{"hidden_size": 256, "experts_per_token": 3, "d_expert": 64, "d_shared_expert": 0, "hidden_act": "swiglu", "moe_layers": [1, 2, 3, 4, 5, 6, 7, 8, 9, 10], "router_score": "softmax", "normalize_top_k": true, "routed_scale": 1.73, "lr_router": 0.00163, "vocab_size": 3765, "norm_eps": 1e-05, "beta1": 0.9, "max_steps": 3079}
Below are experts of layer 2 (counted from 0) of a mixture-of-experts language model. Rows are named router (the router's row for the expert), gate (a neuron's input weights, with its number), up (a neuron's input weights, with its number) and show model dimensions 0-127. Each number is 50 + 10 x the weight over its row's rms, rounded and kept within 0 to 99.
After each expert's rows: "mostly gets" lists some tokens that are sent to it at least half of the time; "gets" lists some tokens that make up at least twice as much of what it gets as of all text. This comes from a sample of Wikipedia text that the model never trained on. Tokens count by the router's weight.

# expert 50
router:65 37 53 37 59 45 50 47 35 61 62 74 62 51 41 58 34 45 50 44 41 49 54 38 41 58 58 58 66 63 53 52 45 50 49 43 42 42 34 50 39 48 64 63 52 66 47 53 45 50 44 58 55 52 63 59 37 33 43 62 70 55 65 56 59 59 47 45 55 57 60 32 57 32 47 63 49 62 52 54 50 29 65 57 45 48 43 41 47 57 58 56 47 61 57 47 55 44 50 61 38 50 61 43 54 37 54 47 53 63 60 45 56 48 56 45 35 36 55 49 31 59 41 49 56 61 57 63
gate0:36 64 53 47 68 54 49 60 24 54 68 57 58 62 38 53 35 47 41 52 45 42 36 43 45 44 48 43 63 50 49 47 60 60 66 56 65 60 61 46 37 63 43 74 49 46 42 61 48 68 35 38 52 55 55 46 46 68 53 35 47 42 47 64 50 35 47 40 50 30 56 44 37 49 41 43 40 39 34 43 42 50 39 45 55 45 56 48 27 65 60 48 43 47 44 44 38 57 51 54 53 33 34 55 73 62 56 57 33 60 47 47 62 66 37 57 45 51 31 49 65 63 52 50 40 44 44 66
up0:50 50 33 53 57 53 48 42 64 47 41 63 35 56 73 59 48 33 49 60 36 45 38 64 35 52 56 28 37 56 39 37 37 55 52 47 50 66 36 50 45 54 55 50 30 51 39 54 46 41 39 35 43 67 50 60 44 50 38 50 59 49 48 56 61 54 61 59 49 42 56 55 42 40 63 55 62 62 34 49 58 45 40 60 46 55 52 62 55 56 40 53 70 44 63 61 62 60 60 37 39 50 49 57 46 67 56 56 67 39 76 52 56 52 60 58 55 54 49 45 45 41 48 40 41 49 46 48
gate1:52 49 62 44 60 55 33 56 70 47 49 43 53 47 57 48 55 45 54 44 46 47 80 42 54 42 52 60 62 42 50 46 51 53 57 54 34 69 67 57 53 43 67 43 59 52 73 50 64 43 54 48 54 38 50 61 54 50 45 45 49 50 37 51 37 54 57 53 64 77 38 54 62 45 21 53 66 49 34 66 40 43 49 64 67 46 54 43 53 38 47 62 46 54 44 48 66 44 69 62 49 64 49 56 67 50 68 49 50 53 43 54 69 39 58 45 38 50 78 55 47 56 39 38 61 47 64 52
up1:47 53 41 44 51 34 38 59 53 40 41 49 69 51 75 44 47 46 63 51 45 49 56 49 59 66 50 50 48 39 59 32 44 29 47 56 47 72 70 45 53 37 55 41 50 67 48 51 53 41 41 36 54 25 42 43 47 52 54 52 66 34 32 55 47 49 62 47 57 53 45 39 51 57 50 60 55 56 38 66 62 59 57 54 43 50 45 64 59 43 46 65 50 50 46 63 50 50 48 62 47 61 45 48 57 58 66 69 52 37 68 45 51 55 42 55 34 35 59 37 51 45 35 55 40 31 51 66
gate2:62 71 67 38 65 44 44 68 59 60 43 57 53 56 57 58 40 66 51 48 47 47 29 45 54 64 48 46 31 40 51 49 38 77 50 45 56 61 27 48 66 58 59 46 64 74 42 49 31 54 53 53 47 49 37 43 64 41 62 53 50 54 52 47 70 56 52 45 37 55 46 45 52 47 55 54 56 55 48 53 46 65 44 50 33 56 51 59 53 39 56 47 45 50 45 59 32 51 51 44 53 48 46 61 44 45 57 50 34 62 52 63 45 47 56 47 51 27 43 58 48 35 48 50 59 57 42 47
up2:46 51 41 73 43 70 63 63 50 59 62 33 67 43 48 55 58 20 46 64 32 45 49 51 65 54 35 41 51 44 53 55 69 55 53 71 57 41 59 54 53 34 39 46 52 58 52 50 54 45 37 61 57 45 43 49 48 38 58 47 53 32 49 63 49 51 64 51 35 46 70 56 40 56 55 48 63 53 47 59 47 46 48 52 41 41 57 45 44 50 55 52 52 40 33 48 35 51 54 64 58 59 35 40 49 54 50 46 54 29 48 51 51 34 50 58 26 56 42 74 36 40 55 54 32 42 44 52
mostly gets: "es", " K", " F", " G", "K", "G"
gets: "-", "es", " F", " G", " K", "os"

# expert 27
router:40 46 74 43 53 53 47 56 45 37 67 48 34 48 43 54 53 51 49 37 55 32 50 40 58 45 59 34 66 42 63 60 61 75 45 27 46 53 63 53 51 47 68 42 53 54 48 66 58 63 48 40 39 61 37 51 49 44 40 59 40 70 43 49 57 38 57 41 64 46 45 54 58 56 49 56 67 33 48 42 53 41 50 60 70 52 44 69 50 47 37 56 46 29 58 68 42 41 63 45 43 64 46 45 42 37 52 50 47 56 46 54 48 62 52 64 42 51 60 59 45 40 39 49 54 57 60 58
gate0:33 50 31 45 57 51 39 50 35 52 50 56 47 63 63 43 31 45 49 48 44 63 53 33 48 50 44 50 56 58 60 28 50 55 42 67 67 61 74 38 32 59 73 57 52 49 45 56 59 53 46 53 29 55 59 52 49 41 45 52 49 57 34 54 43 48 46 49 52 46 79 41 33 46 55 46 49 49 57 43 46 46 44 57 51 27 54 62 45 45 42 31 31 61 40 35 38 45 47 62 52 69 46 62 43 61 49 55 54 56 59 55 50 63 43 51 40 48 57 45 65 53 60 56 53 75 35 52
up0:41 40 40 58 54 39 34 51 50 42 35 58 58 79 68 45 49 46 47 50 27 41 48 53 50 57 35 51 54 35 56 35 49 42 58 60 60 35 48 33 45 51 67 55 55 42 47 56 53 49 35 49 37 53 54 58 40 54 68 36 49 44 41 49 71 67 42 35 56 52 49 44 26 53 48 36 41 61 62 39 40 31 70 61 45 39 56 66 55 55 61 40 26 60 40 40 29 58 58 44 52 66 50 52 36 61 67 53 57 40 56 46 50 54 37 49 26 59 47 51 54 46 55 58 37 62 47 25
gate1:59 46 49 47 44 54 45 58 54 55 39 53 32 40 22 52 60 56 66 56 64 36 65 59 40 36 58 41 34 51 50 43 40 60 68 51 53 68 58 50 59 63 65 48 33 47 45 42 58 61 65 50 32 34 68 54 53 40 57 43 62 52 64 45 54 67 53 56 57 59 50 51 47 40 48 48 75 47 41 63 70 33 44 51 53 40 51 72 47 46 59 61 46 45 31 49 47 38 50 40 44 50 42 38 53 49 50 60 47 45 47 67 44 50 54 38 63 64 49 51 57 51 55 42 48 27 66 56
up1:58 66 60 46 63 27 53 55 70 45 45 56 42 51 69 57 52 72 35 42 47 52 47 40 53 49 44 43 61 55 57 42 42 47 38 44 45 53 54 48 59 45 43 50 55 44 40 47 54 43 39 45 54 37 50 59 43 65 45 44 23 45 25 34 47 30 48 48 49 52 54 55 68 44 53 42 44 38 45 55 29 59 40 45 60 43 43 41 55 54 55 43 41 48 52 44 65 56 45 58 71 54 59 45 45 32 51 48 42 64 44 51 72 54 50 55 45 38 68 80 47 35 48 52 53 79 50 42
gate2:49 53 66 49 48 60 43 60 51 57 50 43 53 60 61 55 40 38 62 62 61 39 59 62 42 48 51 55 26 39 42 48 36 59 62 57 52 56 42 43 45 71 63 46 38 45 43 63 36 47 60 50 48 38 55 61 59 54 46 51 61 40 55 37 50 57 62 68 71 56 62 43 59 65 42 56 49 50 63 49 42 39 36 42 64 45 26 43 53 54 69 46 47 33 62 72 22 59 54 52 38 31 58 47 56 47 55 60 55 63 44 53 45 42 32 39 44 37 42 20 43 50 62 57 70 32 53 51
up2:46 42 60 68 43 57 62 57 74 44 66 53 56 43 40 60 47 25 56 68 41 43 40 49 62 50 42 41 57 46 61 42 63 57 50 45 53 67 52 57 41 36 38 44 41 64 42 48 20 49 44 42 39 43 33 44 42 38 49 50 44 43 51 59 64 43 30 50 52 57 58 55 55 43 54 52 58 65 49 45 67 49 48 49 45 51 75 38 60 27 47 64 59 60 62 66 33 41 44 50 39 70 40 62 56 52 60 41 44 49 32 52 56 39 43 50 39 52 35 62 41 55 49 41 31 48 47 70
mostly gets: " was", "u", " had", "O", " were", "a"
gets: " was", "a", "u", "an", " were", "O"

# expert 25
router:50 52 53 37 40 63 48 55 70 45 40 67 43 48 67 49 52 39 41 52 41 50 64 42 59 46 26 35 45 63 47 47 76 59 57 50 41 36 67 47 60 41 43 46 62 40 55 53 51 53 47 60 52 47 57 50 52 38 43 46 28 41 54 56 35 48 63 32 61 37 64 48 53 63 40 47 39 44 43 39 47 52 58 56 65 55 51 54 44 57 39 48 67 39 43 51 55 60 53 48 66 48 48 39 38 67 43 29 45 32 44 53 37 57 42 40 38 51 53 35 44 42 64 44 40 35 44 45
gate0:57 53 59 49 42 55 44 44 40 52 69 52 58 52 39 31 30 37 51 51 49 49 37 19 39 51 35 42 53 76 55 41 57 50 42 67 69 60 51 46 32 40 52 57 52 39 28 59 52 51 41 55 51 70 59 49 48 74 37 58 38 51 46 61 41 32 29 44 49 60 55 44 46 58 67 37 34 59 31 51 53 39 42 49 34 37 52 55 50 55 51 47 43 56 38 60 46 56 52 61 45 51 46 70 60 53 55 67 53 53 51 48 45 52 47 51 56 53 31 50 64 62 55 60 29 55 52 58
up0:40 36 63 50 46 44 38 53 49 51 53 63 20 52 82 51 57 53 65 45 42 55 49 58 48 44 45 48 41 47 54 34 41 65 58 34 29 35 43 55 57 50 41 38 44 50 60 46 54 41 58 52 40 51 71 59 43 47 56 37 53 44 53 39 69 56 47 63 55 57 46 64 52 57 50 41 50 47 57 40 60 49 49 58 43 39 57 56 51 57 52 36 62 57 61 34 42 58 42 26 50 39 63 45 61 41 57 58 63 32 59 52 59 46 39 45 52 54 56 52 62 37 63 43 29 40 57 62
gate1:52 51 57 48 40 51 46 60 57 54 47 48 33 61 57 60 58 57 36 56 47 49 43 59 50 58 63 43 58 50 46 40 58 65 60 49 25 46 50 36 59 33 65 47 50 61 51 64 56 60 47 66 49 50 67 44 36 35 58 59 56 49 63 62 40 51 73 58 46 53 52 43 41 47 51 58 57 59 45 55 48 59 49 35 35 41 48 60 45 37 26 49 43 41 36 37 40 56 45 50 48 58 66 44 61 56 64 44 61 42 40 51 55 53 39 49 46 60 53 51 52 55 50 35 54 64 54 67
up1:46 46 62 41 42 41 60 57 52 31 52 54 48 50 35 56 63 60 54 48 56 44 43 31 66 43 58 58 56 42 57 44 44 32 43 48 45 40 55 63 52 77 55 63 41 57 58 48 51 45 51 65 35 36 49 48 50 48 53 42 51 49 35 40 34 59 38 45 54 49 36 45 54 44 50 49 56 51 43 40 44 46 58 45 63 52 49 35 70 50 63 64 34 39 39 43 53 48 38 40 42 56 42 69 35 50 40 59 40 50 57 44 38 52 51 45 48 45 31 56 44 46 52 54 50 60 31 49
gate2:56 52 48 43 46 60 50 73 47 51 47 54 43 58 51 49 52 36 55 48 64 67 56 46 68 59 36 56 38 55 53 44 39 46 59 40 46 64 34 26 51 62 53 19 54 68 50 32 41 57 47 53 46 43 56 50 55 44 65 66 57 60 69 62 54 55 59 37 43 48 62 43 54 69 45 60 50 65 55 48 50 55 54 52 36 44 44 57 67 33 57 54 31 58 41 54 46 42 54 47 48 53 36 38 57 47 49 47 55 49 46 46 48 51 47 51 63 42 46 55 33 54 35 55 67 58 50 74
up2:55 45 40 59 66 65 52 36 50 62 60 44 58 70 47 58 68 31 45 60 40 42 55 62 43 51 49 36 38 32 36 50 55 73 59 62 49 53 43 65 36 47 40 60 36 37 43 56 32 48 52 40 58 47 47 49 47 44 60 44 63 41 63 59 29 49 57 59 43 37 43 75 65 37 50 54 64 60 49 62 48 63 44 57 50 52 34 51 52 38 37 62 45 30 58 41 51 71 42 62 59 46 66 40 47 62 52 49 66 35 48 66 51 36 48 53 41 48 49 65 45 40 40 64 33 36 50 38
mostly gets: "at", "an", "z", "ch", "ard", "ra"
gets: "at", "an", "z", "ra", "ch", "ell"

# expert 24
router:52 42 48 58 50 49 59 48 21 43 42 47 43 62 47 26 65 30 59 35 31 62 63 37 35 55 40 69 48 45 63 46 52 63 50 51 30 61 56 38 49 47 58 55 49 55 51 48 32 55 46 70 42 64 39 61 40 68 51 62 30 50 44 43 53 52 55 43 40 44 58 45 56 43 59 39 46 59 61 69 42 55 52 54 45 52 50 63 57 68 74 42 33 36 62 33 33 39 68 49 50 42 52 61 55 34 52 36 47 40 59 70 49 53 54 50 36 47 51 45 37 47 38 49 45 43 60 43
gate0:58 48 59 33 60 33 51 42 30 59 51 50 44 52 45 46 44 47 48 52 45 48 34 53 32 62 52 41 52 61 39 50 51 44 43 57 64 46 75 46 46 44 61 55 50 56 50 57 37 54 45 47 38 52 63 44 50 52 48 53 57 56 30 49 47 30 48 48 47 54 54 50 41 55 57 46 43 50 64 66 23 69 59 51 55 40 46 52 57 43 55 51 42 55 54 30 48 58 56 55 45 53 39 56 48 45 69 67 37 47 44 40 38 39 51 55 39 41 38 38 59 58 53 60 53 30 26 57
up0:48 46 62 53 49 39 54 42 35 53 21 60 48 59 59 49 44 40 66 56 45 48 44 49 40 44 47 48 44 63 56 58 50 42 62 42 46 44 50 43 40 57 52 59 40 56 44 54 40 47 48 52 54 59 65 67 42 56 45 33 64 51 52 47 55 43 54 61 48 60 62 44 31 45 75 64 60 53 54 54 69 75 32 48 43 46 47 78 60 51 49 57 55 31 81 38 42 44 60 47 41 47 46 45 64 61 77 51 60 42 56 45 43 44 59 52 42 34 34 58 58 49 40 38 51 40 57 52
gate1:69 56 58 40 37 40 55 58 57 61 55 48 46 51 46 44 41 53 32 45 37 33 46 73 29 41 53 56 78 65 44 40 47 53 62 44 56 45 47 66 67 68 45 63 43 41 42 57 57 53 41 32 40 56 49 74 45 43 58 44 33 46 68 73 49 43 48 34 65 43 48 48 45 55 35 59 71 45 44 56 48 50 44 54 56 62 44 64 42 39 49 71 39 45 52 45 62 53 45 44 50 56 55 61 54 53 50 43 42 35 17 54 64 45 43 44 40 53 62 59 40 44 46 59 57 52 47 39
up1:43 44 48 60 51 35 56 61 44 46 50 72 54 60 51 40 57 50 49 51 36 43 58 80 36 57 49 59 61 59 43 61 49 31 50 41 48 48 48 53 62 47 56 47 33 57 37 58 59 66 41 49 48 51 41 59 59 48 50 44 40 41 53 54 61 54 50 47 44 52 51 48 39 70 54 64 53 30 59 53 49 58 40 57 37 66 48 47 64 67 63 55 24 40 44 44 43 70 31 70 58 57 50 65 41 42 54 66 52 37 38 30 42 65 59 36 55 43 50 48 37 48 52 29 43 43 59 54
gate2:54 59 58 54 36 54 61 55 37 69 59 56 44 47 50 65 43 61 49 47 64 39 38 54 48 44 59 71 54 65 48 23 46 54 53 68 45 53 48 36 61 76 48 47 42 57 48 36 42 37 36 49 42 63 45 55 47 54 59 44 56 71 36 50 58 51 60 42 62 63 41 29 55 45 52 55 66 38 46 47 58 49 43 43 36 43 49 52 39 49 56 48 50 58 51 61 66 67 60 30 31 42 42 49 65 42 48 49 60 48 54 50 57 39 37 47 48 29 57 41 48 40 38 70 48 42 38 63
up2:49 47 35 41 65 65 46 50 58 47 45 33 61 43 50 40 53 54 41 53 47 46 39 50 42 54 41 42 35 54 54 67 59 44 41 54 51 51 56 57 30 32 52 46 51 40 45 56 51 60 59 37 56 34 50 28 47 29 46 55 55 53 44 65 25 66 60 57 40 38 59 62 74 54 47 43 43 69 69 54 49 50 58 40 49 51 63 37 72 67 41 52 46 32 38 58 49 55 55 63 51 57 41 35 40 46 57 28 43 43 52 50 59 56 64 44 42 56 38 65 48 56 43 46 51 48 35 60
mostly gets: "s", "as", " –", " un", " being", " League"
gets: "s", "as", " from", " to", " –", "x"

# expert 21
router:57 41 35 46 65 46 35 30 66 44 46 58 43 50 49 43 51 51 44 56 55 55 45 51 43 39 52 48 45 40 46 70 35 37 58 58 62 52 51 53 43 65 44 33 40 46 48 43 50 49 36 62 49 40 53 44 63 31 54 52 42 46 50 35 52 41 56 24 51 69 37 42 48 62 39 44 50 32 39 42 58 39 49 24 52 48 64 52 70 66 54 42 61 46 47 73 60 42 38 34 63 53 47 61 45 55 40 63 45 62 65 45 47 38 53 44 54 54 43 53 50 41 39 48 37 71 71 50
gate0:69 69 54 50 52 57 56 46 31 43 60 48 55 42 60 39 59 48 48 56 30 37 62 34 49 45 56 33 53 71 53 42 31 54 44 57 50 59 42 56 51 58 39 57 54 67 49 67 47 58 29 45 37 52 55 62 50 58 64 50 43 39 45 45 51 40 41 30 46 50 44 46 31 73 48 45 51 60 52 39 42 52 56 46 52 38 46 54 53 51 38 57 55 61 49 36 45 48 48 61 53 47 30 54 68 46 47 55 29 48 54 62 60 37 65 70 42 40 34 56 47 52 52 54 62 50 42 65
up0:51 65 67 64 63 49 34 39 47 51 41 60 39 57 56 57 53 41 23 52 45 54 47 60 52 45 46 37 40 46 60 34 47 58 50 51 57 51 51 29 40 47 62 45 42 44 56 50 40 60 35 44 41 54 50 75 53 49 47 39 60 55 65 68 61 53 33 55 59 57 52 40 15 42 49 29 55 57 47 45 53 51 68 74 38 50 55 71 49 35 56 56 51 40 63 46 43 42 39 48 24 60 44 46 74 53 66 46 56 45 76 55 44 65 56 65 49 49 59 53 44 51 39 60 34 67 57 34
gate1:55 54 58 30 53 43 58 64 54 54 46 68 47 61 50 54 50 59 46 64 43 45 53 53 48 53 51 56 63 59 46 38 65 54 67 38 52 39 61 47 50 45 47 47 43 37 48 46 69 49 64 53 38 38 59 44 15 36 47 41 66 47 48 54 33 53 61 56 68 55 40 56 57 56 57 56 68 53 41 54 54 54 44 55 60 48 44 44 57 36 56 55 40 28 30 44 57 66 70 38 57 49 50 53 35 48 62 35 62 51 46 63 47 41 35 37 48 50 75 50 35 57 69 54 49 55 48 69
up1:68 53 47 45 51 50 57 49 54 40 54 64 47 41 49 35 57 37 46 62 62 30 49 39 59 61 44 35 68 54 51 47 53 44 62 38 56 55 43 37 41 38 37 57 36 43 41 42 45 50 32 55 35 33 49 34 47 51 55 51 47 26 38 55 53 44 37 47 62 55 55 72 46 40 65 58 28 43 45 56 53 56 45 52 35 58 40 36 55 38 66 46 60 53 35 45 65 44 35 48 58 60 45 61 55 48 49 66 48 32 64 42 51 70 46 48 48 49 47 66 53 42 39 48 46 44 50 52
gate2:35 66 57 55 59 57 55 59 62 61 43 65 40 54 43 56 47 58 67 44 66 66 45 46 47 48 56 54 43 60 33 51 40 67 31 42 53 45 42 52 56 56 45 39 45 56 42 36 59 50 42 62 41 42 49 63 46 55 52 51 35 36 49 63 41 34 44 55 65 56 58 65 50 58 42 62 47 39 61 35 51 44 65 50 51 48 34 47 56 52 51 58 45 45 48 61 38 59 54 49 34 60 42 51 45 32 65 39 37 56 61 54 53 59 64 61 48 61 53 38 47 56 39 54 51 38 56 53
up2:41 46 49 52 46 51 65 49 25 48 60 39 64 56 45 35 54 28 43 70 40 42 51 59 51 51 37 55 44 51 61 45 62 57 63 56 75 54 36 48 47 42 46 34 53 60 50 57 38 52 33 48 65 45 41 32 44 44 73 59 62 43 61 48 52 61 54 38 34 41 42 61 41 65 48 45 49 67 42 39 49 60 28 47 39 61 64 57 61 60 62 54 44 47 56 52 57 50 48 64 67 65 28 43 42 56 51 52 49 36 35 56 41 32 55 44 52 67 40 66 42 33 38 58 54 62 44 52
mostly gets: ",", "),", " October", "se", " December", " May"
gets: ",", "),", "se", " October", " April", " September"

# expert 19
router:23 52 63 47 61 61 67 53 51 39 43 64 52 49 50 42 53 53 45 36 52 38 55 47 51 45 40 68 36 48 51 54 39 53 66 62 68 71 51 68 48 54 44 39 41 35 36 58 57 43 59 60 51 37 36 67 56 49 43 67 65 29 49 45 54 71 53 59 38 43 56 47 55 53 70 40 48 47 62 50 47 50 50 56 46 56 59 58 34 48 47 37 58 43 56 51 41 32 22 39 50 50 40 53 32 56 52 52 43 62 74 44 41 27 53 45 56 56 51 70 62 44 54 36 42 55 57 54
gate0:58 61 59 56 68 36 61 34 29 46 46 30 81 41 44 25 54 51 27 40 62 55 28 43 51 38 46 47 55 41 62 49 44 41 31 61 59 64 63 50 39 55 58 53 52 53 40 41 50 72 49 42 56 43 40 50 57 70 41 65 52 49 57 65 49 34 57 60 40 44 59 33 44 72 46 46 42 65 56 47 33 57 58 56 55 54 55 62 44 58 38 43 54 53 56 56 39 50 65 62 32 52 50 52 74 37 56 41 36 47 41 46 53 54 42 39 42 59 43 59 57 46 39 43 54 49 45 59
up0:51 53 50 53 57 42 50 24 41 50 36 47 55 50 52 47 68 52 42 50 56 61 53 43 54 55 27 41 44 48 64 50 47 46 45 64 58 57 39 50 55 54 48 60 42 42 49 42 38 59 53 49 61 53 47 64 43 57 38 27 62 41 63 56 49 49 70 57 53 61 39 46 53 60 60 41 53 52 51 46 43 46 61 49 28 55 65 57 43 60 43 45 63 54 52 57 61 59 58 53 17 54 70 40 58 33 60 34 54 44 54 43 53 50 55 44 30 56 63 66 36 39 32 32 32 51 56 56
gate1:44 57 62 64 48 24 50 55 69 53 59 51 64 45 40 60 44 60 50 53 55 40 60 45 63 44 49 44 50 53 62 51 47 61 54 48 57 46 61 68 53 33 53 60 39 47 66 59 70 36 59 54 48 52 43 70 31 36 49 34 50 41 51 51 50 38 52 56 56 61 50 32 43 61 54 40 62 47 51 33 44 37 48 42 59 45 49 43 56 51 53 49 26 34 43 41 56 42 50 43 54 59 68 55 57 52 66 45 54 55 47 62 65 41 41 36 25 48 48 59 56 65 46 47 50 62 58 61
up1:52 50 49 50 49 52 57 70 55 35 57 81 71 44 55 43 63 41 44 52 30 39 50 50 48 62 53 37 51 30 48 51 45 52 60 51 42 51 55 48 51 37 51 41 33 53 52 60 51 38 35 51 39 40 35 49 56 59 62 52 52 52 27 58 51 51 53 71 48 56 61 44 49 43 54 41 55 42 41 35 56 39 35 40 64 43 59 50 45 39 65 57 43 58 29 64 60 41 51 51 68 65 52 62 30 56 55 59 50 54 53 59 43 65 49 50 44 50 53 64 56 53 44 36 45 54 46 53
gate2:57 64 52 55 74 59 50 60 61 64 59 53 54 62 51 47 28 35 50 46 53 56 64 51 67 40 42 52 39 60 46 37 62 57 54 48 57 62 36 37 47 69 61 39 53 56 52 44 44 60 51 61 39 45 46 48 47 45 50 65 43 42 54 64 69 45 31 52 43 39 63 54 47 52 34 64 45 47 51 52 45 54 57 34 43 50 49 53 38 32 68 50 43 71 50 69 45 83 41 50 33 43 46 59 41 37 45 44 47 44 42 41 57 50 57 57 33 55 38 38 36 53 41 54 62 63 38 38
up2:42 48 37 63 39 47 62 53 56 50 59 39 29 56 60 51 53 43 61 60 44 54 36 40 53 51 52 54 48 55 63 61 52 43 44 57 70 39 68 62 35 33 42 49 63 48 61 72 42 42 39 46 48 38 58 43 44 35 75 30 62 46 42 50 50 43 58 56 60 39 66 58 58 61 60 39 83 47 50 44 56 48 45 59 51 37 59 41 63 49 49 48 39 13 46 47 45 56 46 46 57 59 40 40 50 59 37 50 64 52 53 54 45 50 49 38 60 50 56 60 56 45 41 30 36 35 52 55
mostly gets: "I", "'s", "un", " I", " with", " time"
gets: " with", "'s", "un", "I", " I", "ies"

# expert 7
router:63 65 44 55 59 47 62 36 49 54 37 50 50 53 60 62 45 43 54 31 35 31 59 43 24 49 60 45 64 37 52 36 37 36 54 47 52 57 37 45 43 37 49 57 59 42 65 51 56 50 43 34 46 69 29 45 57 39 41 47 46 46 73 47 56 51 40 63 54 58 44 59 66 38 44 36 45 46 44 40 45 69 58 56 42 41 41 66 42 47 50 47 57 39 61 62 53 56 37 42 51 41 47 38 47 46 50 46 42 41 56 50 51 51 55 36 69 36 27 66 50 23 45 43 64 57 41 40
gate0:52 57 63 45 43 58 45 50 49 47 46 52 54 50 62 45 43 67 57 53 41 42 41 46 40 45 29 36 64 46 53 52 52 37 45 54 46 59 40 32 51 38 60 59 54 57 49 50 54 54 27 43 52 66 50 53 54 80 49 59 60 40 52 46 66 35 47 36 27 49 49 56 31 68 64 50 36 48 46 37 54 56 53 41 61 21 44 44 51 37 42 61 49 50 47 40 46 50 60 43 46 65 29 62 48 50 53 68 28 44 50 38 50 42 55 47 45 46 35 36 45 48 37 67 53 68 65 82
up0:33 48 57 55 59 39 43 30 51 53 56 54 50 55 65 55 50 31 51 51 31 65 52 39 61 53 53 48 37 72 52 39 56 40 43 64 51 45 70 45 65 46 38 50 51 33 49 66 51 47 57 69 45 48 55 65 48 45 40 44 49 59 58 51 47 47 53 62 64 61 46 43 43 50 39 56 57 51 49 45 37 38 49 42 37 65 58 44 55 50 50 42 66 62 58 50 60 56 53 51 53 51 66 60 45 50 59 51 69 30 34 51 63 63 41 71 46 58 38 70 57 38 53 48 39 39 47 41
gate1:53 54 47 52 51 43 37 48 60 64 59 68 50 63 52 51 68 60 45 39 34 46 56 58 49 52 44 46 48 41 44 62 52 57 51 63 40 55 62 45 35 52 52 30 48 38 46 57 50 58 62 63 43 29 50 54 57 49 47 41 29 51 59 55 28 53 50 46 51 54 58 52 44 64 33 60 60 53 52 56 38 44 58 63 53 59 37 45 58 53 57 57 39 47 54 58 49 49 38 54 43 74 52 44 59 61 63 43 36 43 41 49 60 55 49 48 51 56 64 75 46 50 54 42 45 60 46 59
up1:56 65 50 46 43 46 52 61 68 56 60 59 44 56 57 46 58 83 47 54 43 55 41 75 30 61 62 49 28 48 46 53 47 54 43 54 42 60 49 48 50 39 47 42 54 34 50 57 38 61 47 49 67 32 41 52 51 58 51 55 21 62 41 47 39 46 50 52 47 39 54 54 59 52 48 49 37 46 58 51 52 54 65 45 41 44 48 43 56 47 56 46 54 61 55 51 60 53 39 46 60 83 48 35 53 50 56 57 50 49 57 49 34 58 57 31 62 46 56 50 52 46 33 67 38 56 74 51
gate2:64 53 60 53 55 39 68 60 62 58 39 54 54 49 65 59 52 47 60 39 51 45 50 50 47 27 38 50 53 49 63 32 44 66 46 49 53 65 32 52 73 50 57 42 35 52 41 29 34 66 61 56 39 46 31 62 57 47 52 46 38 62 60 50 56 49 57 39 49 56 53 42 48 51 35 60 54 65 48 48 44 51 52 43 52 72 38 51 48 52 64 47 45 54 53 55 29 62 48 64 33 45 48 61 52 34 41 54 54 36 54 43 58 43 55 57 50 36 56 64 58 42 34 52 47 38 50 66
up2:70 42 50 61 55 49 72 44 50 52 71 40 57 44 51 46 43 25 45 57 41 33 57 34 48 31 45 34 57 55 59 49 57 59 40 51 48 58 64 66 50 51 42 48 32 61 52 37 38 30 50 38 39 43 31 45 47 55 62 37 49 62 64 50 42 40 39 60 36 63 56 63 66 51 39 52 60 57 48 56 52 59 40 45 40 67 50 34 54 49 45 48 46 40 37 47 41 56 54 46 45 62 30 58 60 29 49 58 61 33 36 38 52 45 54 51 59 52 55 58 45 47 34 60 45 40 48 61
mostly gets: "l", " S", "le", "ie", "ry", " but"
gets: " S", "le", "l", "ry", "ia", "ie"